Experts of a small language model: 4 picks a token.
Below are experts of layer 4 (counted from 0) of a mixture-of-experts language model. Rows are named router (the router's row for the expert), up (a neuron's input weights, with its number) and show model dimensions 0-127. Each number is 128 + 32 x the weight over its row's rms, rounded and kept within 0 to 255. Numbers have three digits each.
After each expert's rows: "comes after" lists some tokens at least twice as common just before its tokens as in all text. This comes from a sample of Wikipedia text that the model never trained on. Tokens count by the router's weight.

# expert 29
router:155153131145144123163129121114186068051101082062123095125155138076115085151097106115130154138095153127082122142076115131135116094097116095086110129194097099172140129057132078159165120073137122088117144147140105122115156171109133092120146176133141157092116113123121127187147136169164099180100130102149125176070101102170082155103184093191130168069099113100078136076149103096136079135167
up0:180075106119099121153125102159166139062120124110136121167106079129121152118135113148069146100079057129107199143169103151097142102127135145131148107127097059119137151143100136163133106193096062173148139130082179161118155143154113141186125170071136122217062128124135115108159141157133187128117159103127116108162097114073104130157106180160113098115087100112102110115193061115121123106169
up1:093160151106175095152138167137113078149101155177071072133084127170169133131128155100099120079160140119183135091153117104095140167144173073077098123132107109127167160130103129120069137082135109135095096061098196175093148125129165125131128124097137178139158104171105180158179108117185143132170115128131084140163130162198114160073168151131083102082127136130103103086141152083107140199098
up2:075113133131176124119051092152154175142171115128139166141135124117135135169100133097098116050133106158119134212112116060118095084098077114104143165106055087144142167115164096107089098136118167102165147144087139130145142095134190105093158132133165121105070111086174101158097149128154136198093149106126089103112134132075172145125138115175060184113154074144118158126136162124117169161161
up3:115128189172140126169145118164141100114126096177137110126186110105074088184156086144116127174152094101112085172108104143152078183116169079142156152096164102141146204076102125123151170108159137148141094151139167106110140157130137059141165149117151130095128128070171133146131139132176161110091132205146109136130171161129177140127138080122141044106107089083156195134118199136158117149147
up4:091132105135128168156027117132114151162062104131125090098140121096126112139138151170095099181085139187119138137068143094129128178121103120107100132128126090180089121080159136156144119158152150119102137098169202140145186144132098135129116077157112167127190167128189073138141152157126133143090176174152094177109068110108078142213132129084100112142137078120149099085143141126154116173165
comes after: "the ", "on ", "(", "L", "at ", "ed "

# expert 41
router:149151144167196042176140104154169074119104171128090121134126096157110095149102173100104113153101166129119086143145147166126125082091088094172113142171143141150083135106126098115134095113090106070123147150130089093116138136125135084105136162099179117033156177127095113161131173167147087096121136167138123109097092096109046126171169118165181118117123158166144150090099170100137063145173
up0:195128078165146097101144161116155119141132097156104108097174176188133086092138153137111117125106134094156182116054111149113126056139114155072135100103152154122173160143105102146099155086163153142095085157111103084149110213073093143146129103102159142112145137150149140158103155089188086112198156150117186097105127113155108080102139166106186081122100086109133123103128099067118103095085
up1:161088123152108142110113172152157119067100104070112088140117066186114141158167144116158117138114086145132134127150135170097146087127165103170129152120114119169094102118122128116137125117113125084176162194167129144133066166096124169099162131092142117143160133071127092095137094104133198116182189141093128206114139091153005154129149081154139113108176061120154131122092105128154086129130
up2:146184146178118124130104146100101068178108147159116078120103142096178104091130149151208128117101068125128122146117111166110116156112133103090177161145097134166133097086183089120115113073131098125085085114066100082148097152105133136088153108140145130042166130142122150146161105164111111100105182184101072093107104181135104170151097080157148147123143147056112178048149147139115114119121
up3:123161139124151084157137165120127161149127102063127077163128173127062124139104181130124115102075100156125179174154178182135128207163072103177127085147080087115123110147077116066160120149105117092087109195119077126137125122118171135123089134113153133165161088107090120077101128159074069163120088153165173137141134103122129151138118105166163152074119147138097112085114080099099081147082
up4:151113167162125098138148090163173153142077071163130156145060100159154147138076137128136104087108121102185165102138143147165110115080127064151084204147103169066018118129108091148135096117154079091136113140127084124068143126070096153146146173131162154081137085121137171131148122149177131137099107153063093118159144121143151153102089097163095137114151103157098163150121137158170149098133
comes after: "\n\n", "==", ".", "|", "- ", "== "

# expert 17
router:159132093165152084167104070182142101021115134169085114151145118096122131132134144113108136182116124128119176104136134109146104075128094095067118096171176141153100093092124136124166120138075071130103150199168101153112101148098051187116157130121192131094060155126098124168082165067134118130113144169174121107155103084141066126113127180132113152116129121143079135137155116164128112110147
up0:132132130143136159121136152049139150163141128161124069178063108122131073143195148110107109074150146065151167082146108186062132082109112115122113174179179125068167099090138172114084136141119118090142042111143175143118146198151144145102116099132156176168087152116095145137119118125173178144109169149136154113112147125125130149153089191083141124151166110127132144120159156113190128157164
up1:165136140165136127135125084144143066144176125118112149128115124153085161124104135129211172082116133119070169082131121101143173097110102112118153156108089143101163118083076177100133137150135106109117174082083060125122072107089125194138118109085118180104127091147095146155103162056120131087091050138154167185142107110100128161164139057174141181136150118117094121113155086155109107144076
up2:135138167132106106170137111160185120104033108120103067134114119106091150137086124125156136098133102120087121097083128112125178083122168118173117148112146112123113141116109093131126099152152052181145111133089121168129138143108075148181120148088103170144162083163172144134193189103175129125240197103078113184124173151076139135106133166179144158132125114152151107153110098118144150108153
up3:130123145104148165090109167123139139108150123072167074131115120135130109093088122121156112119098166117119080129085160116161077157161125162156109176161110133141138110151110176091160049163139129061111198102106107132093100126134156140186071101133155141149143211095150142191180065097108065156102138094096159135076152105163102166151128070088143098146126167104153162129154142136144090104196
up4:116145091154176138143162116100064094115118149129138084102121161115158149158168172171093151080156142148083136088115116137148144139151145211100086120143142114115191117153102116102150191105111121127108132088141128081172056075171182143145077117128134152081152102083080154120133125191148039086150112178086165146160145141131104131187153094154191122146157135094109163158134188133135127154135
comes after: ".", "s", "es", "ed", "e", "ers"

# expert 110
router:119166159198152115168120132087110101126105143103073119128085114092084055059125135096144138150039152152029110148114139152206137095150151098076124127123149150130090100170127149142108177136118120095140170110118132103118110180102065155070138110135127168105089095135126103125122121103093113124112174098165135083154142115166110116112095166160131149163053148134105181123119127136095094189164
up0:153122124131103134105123129179095104139132068117106089155114154105122139088107149144090089128117120119095098109089162121156130126051177163162147145172172129082161105097160165097138104077070122159151157124080121084188114119131062151116188182145137114091116107192134122106097211112103150094120102165183136125108102080157142106095161127179073188102113066135070149115112156129079136154099
up1:126097107085123117145140107198157096098156076132164171123223128197197126163131055134135123118169131150144157156154183132121073165110110145127103123134096126162124100124144123123091110131132132123102122110125117134119135130104122102135107173180158103130087165099103156186139140169109026145081100127154127172046150137147148085086103109102107118104152143103122053106097139164187076096136
up2:109130093159161129115125087091118073027122179135134161140129102103114161119118134180139118143097127130112117102145106115138146072142165066144096208149161107148077117102095138124168185110139140121151156107128174104135145129200123097125061126159068131143119136201112166098143169119091104153140145175162136192072109096166166136083119116148114127077114115128146180116054074103105107088129
up3:105086103116184085167177152164147191125105071139162084137022129151186069119109147108126142154106150137147154135106187120178120124184147159141172150084135123091134109116193127105098152091144140151135123126146146123077125121158101170140174140149129149158146157141157125107129084109132159135164141180170159114114160136206135103165122133145123093112152183154153051178081066104153112125098
up4:151065147113133153095106150088096104130121164155143121148141106156138090127137190147173092183158133153158146125119173167180185093089074113115118148149122137177191127123135154126156095130142143158085108135140065163130103110169160197094098102121134102092106070130047101174096149185069152155125122203104077124107119166066107127098165109146115129088104151161139093129141127105105165184096
comes after: "| ", ",", "(", "201", "200", "–"

# expert 121
router:133193077200173106105145124168131105099161104099119132111087104156111081115112132069126068145114166111139147143135155206160128132135089109049135077141090151173152104159111123141148111107171082094154133142125108133108082139134147143104120148041179140062084104117096164171074157109144123130128131153205133127077119119169121146100105150159112154097122142138115154121205141097194126111164
up0:085150112104116141098109158128157116148167154134102087090101138145190148204085096139046131076106119115099111168114112190144185169100133161159144109120113161098114094149142123157145133114124103083095117144182090140114148176117150143195076121120164141195088175102120087153141082165156119076186141115092182123137068124111166119159124081191117168149140131181093138121132134127089097182106
up1:182093104103117147205108137094146187144106119113163051130067116164159090096144113154144132152048109077154168127166101060171142135125160163079117139164103104147157133118122159119136135115134169081122161178151177146114109116114137090184106129120117096139136123156084169076100091130129161084136124127155084103186115065086146152190127147132134148154111138120131166159123087179175100068167
up2:111137068140149124090166126110117146064120082100107085143149154097073096173096103129114134181138123114136123141106137146130169145113071153209109100148115155127140127123126116149138102098183118180156153081156118198122090112106134100125104151079114153138171126178085172090160152113143107086175082173157185103193149134139114198163135124092171190062143081101111139059168127128140100132155
up3:122092109066147113071155112131173135109101103113183157126154104133104131113182143094084122179174122121136134154111123138146113061061127056124099095123128194147048133142077098151121150119122119105147163109181161107147088091172176153147184157097111147130112198193147184136121166184151109168132114111146104132075100159141119105088110124110122132154139130101168107134168144146141177074063
up4:135168101140129127094092174123199173149102136074111138118108147106124064075122173094127167161120135147207109082100193148118109128169118151091153164201103135105117175157139124120091159099115103162126159151152144127160082103114169201130112140134201075131162154087084137093144165084098116149063110092136126168119132124152150117126109123119188178124099140135093092116145101096196116169163
comes after: "the ", "The ", "a ", "his ", "mov", "rail"

# expert 123
router:115151130136197084150104085133117045105153124119129048149135090151065143117045139122089108198137135102098097099121144141145127124128111077095100153165160218166111119167092128095172151123092136135132145168125084139115089190130094136113189163118186145075141156137103108102136167119129093094130116145133111115134084121142074138090082148138124152066116090176086176122127144179131138104145
up0:115090126145143145128074123126103149120109162090138067139134139056136148144169118087154139154181124105150114122104094125144162102154107094157107176130142135107139115136126089094120110154132138113167105059124135149148110124079074124121132166081141088088128198119161138087170188189101105163115187148132149106169198152155064104112085159161106125100052107125112205088147053169115128183139
up1:146111139139107112197141142109113085167147123123097129093144121161165136159067188148123124196155084088127136121200135166128150073176142135122145133138110154140125137109107155136146097101156091132113128111179123119143114178170168028158058186113117116115158139127067139170163135178146101160179096162103113138081072104090165121131156119127138095110175169133066178166135177100118118108184
up2:196097157149153174160136151152144100115113116168111121182099113085142126088140109095124123122123145170174095142167118167124132168096105090160057100167130118103196113170198113135145168108100077111167220113160097146171113114098135136210131152147083085095119131076134110108121187062160134135126157107163131130119116087118126102064085136125191151137129103170131116152136118093129122134199
up3:147122118123140122202126125135085068114125192113161124139093140115117139152162105098100115155110113085128124123038092067174087122100134107096107113094161172117077106144072089143172070111107167095167151170144054138156179110146109128192136104145097183074106153182098128107082140180100153140085127179120120140113114115143147110137107151197120114084145182118114164072151155132152130094112
up4:196125175149110182124105096143080183149118133119161155149116088105084103160094076080119140173167087105107100107092171127125155152176101114077114097168077160125181109173115078125119073130079108123157163090126117136136138173112146132132128173104134108140110093133118097116106100073075153126116140203102178120023106171137104152116139123112125142116109076132143169081120147108164145085190
comes after: ".", "==", "|", "=", "===", ")"

# expert 52
router:127127094084166058122151078102172098073140099142128111087149093076137098110060126068099158155094102123117118141158135175162117144170135115072061128160123164154135088117134126179102119137142119110176160127124105151170113139114158156127198171114143146106117159135113134236167164154115082121080158104179094137070133157132125160125157131135117130139099160134105142092201106151177063163128
up0:124088124153150086151105108196159116152151111140170131134113096172164149164110125157102151142148147144100153150149095129141098151165155150112105129088140128141133140167109170129151149143080154168104140087133163150109115099141116190105120102136124078081120140177151161242064152165136118111162129170148147145199087065190163148168107101137145089156093077110064185058172139119109137127081
up1:101182109153165193049097089124143142144182155123068096077159139116138053090164152163099181105063147186139172144120124088111126125131171060147128134100165158116059101184155097127161123112124133158128061138130148152182134123116100170188124166094106125155104140106165117075113189165099147125156137136112089128138088136106151102156112168107136160091150155122134085143136124082094116099138
up2:182124123090060187131145104136173130129160101096111128104072106093156153147124165106135119109141088138090060118151146150130139138133157124154077096091133145078175096073160182157134110154086079145107152148123122138065142147129085163108104120152107093091132127209107140143170105111045107081088127098185078160118142104095101203162078077152147132082084108088118112088120114106142109129131
up3:180111093135163075074112087103172070054130137115109133167161126176171090159053111150136095079084118137122111147126125122089105126143118117110116145122082199106151180122141127145115070091193108150122102070164125134116123057180177043130161177136152116105114130173190124168114137104166151142081131159130157154112202094127125139121141100153138131117106068125125126120144100124131102104107
up4:094101089132162100120123081181122087169177112101111183116143162180093087128125172086125155148133163140103214152163111159140170105102149106036123183153124139115184113048081141105160144110156103146104163066138119146127131098155136089156148186141100156126162156121213134141167144125129155084120165095109156134123135187114084115093153143106130165152074111108148184145120082130114151125120
comes after: "S", "T", "W", "F", "B", "L"

# expert 69
router:095192090120149170155134137079123120117149118126117150080095089116068117113064138072104122175092172108147150100154196093137124099140156112136129101130140107156164137161114087105120151147134101132117142136091115104117158147097144140131228146099169132103073105107138140141111129133142124075144200176201087117080122058185091133178164170132121106132091149138082112123150170150160087210119
up17:109088132109116138087150129164203132206058095192140185120107134114133175150180131131140105073064115109102108103118137105137136098157169144146127108154160147132072137115105066086062182105195116082132164133150194143116150083160114110154169126109130090137119158176122126123114114161124074096180180093104118133132151209162193135102113130137115159126134138137127167106139168102111154152115
up18:093124115098076167106100118117123150092170144140137116117108056152199053092132136125117105188101145190073101136105115151099136128150146162110120127123143117149149134147146181038106154136114099101079161137113138111124115172153137154144093121121155140177102121190087160141135114104082076107140143119163114110097200118171127092070111160084132093140061177140170100129176117178061131123179
up19:132079124143097144107180103150164138101101145153089044149101173132145148191128127169133076082104145120127150131100109161221095062124147119117177157147138100125153074164179145105075098140173100141161134130128109164143161111155095137146150139115083131141132159124130150142149110117135194179052174163133154160115126200124183179179139113104155167144133203125130122121075124105151112132168
up20:170114106109166153155154111095178084097114110121084123138141069096098159081093124147081179119164129134192132108086099114147187105139170126143152082099096115155162133127163161105084116163146122136076083110141135112124163165154110166094107158166131075153173098146171100175171136154188121068126135139130109051111133154112048147138094087096110145104186105093193152132123181097122164139099
up21:148156132143092128147137164090117131174151153156097095136096186145159108176102107058099111120157130143079143126147109112143109125119122144120142144109101090130195101156104154150115123165070132124161143146073102170128120123106079128140155109152122145156070117131190177149095181103161189115175103224133128102130168135109043108102141078149083098169139103141168207120117177165099169142182
comes after: "s", "a", "es", "e", ", ", "ing"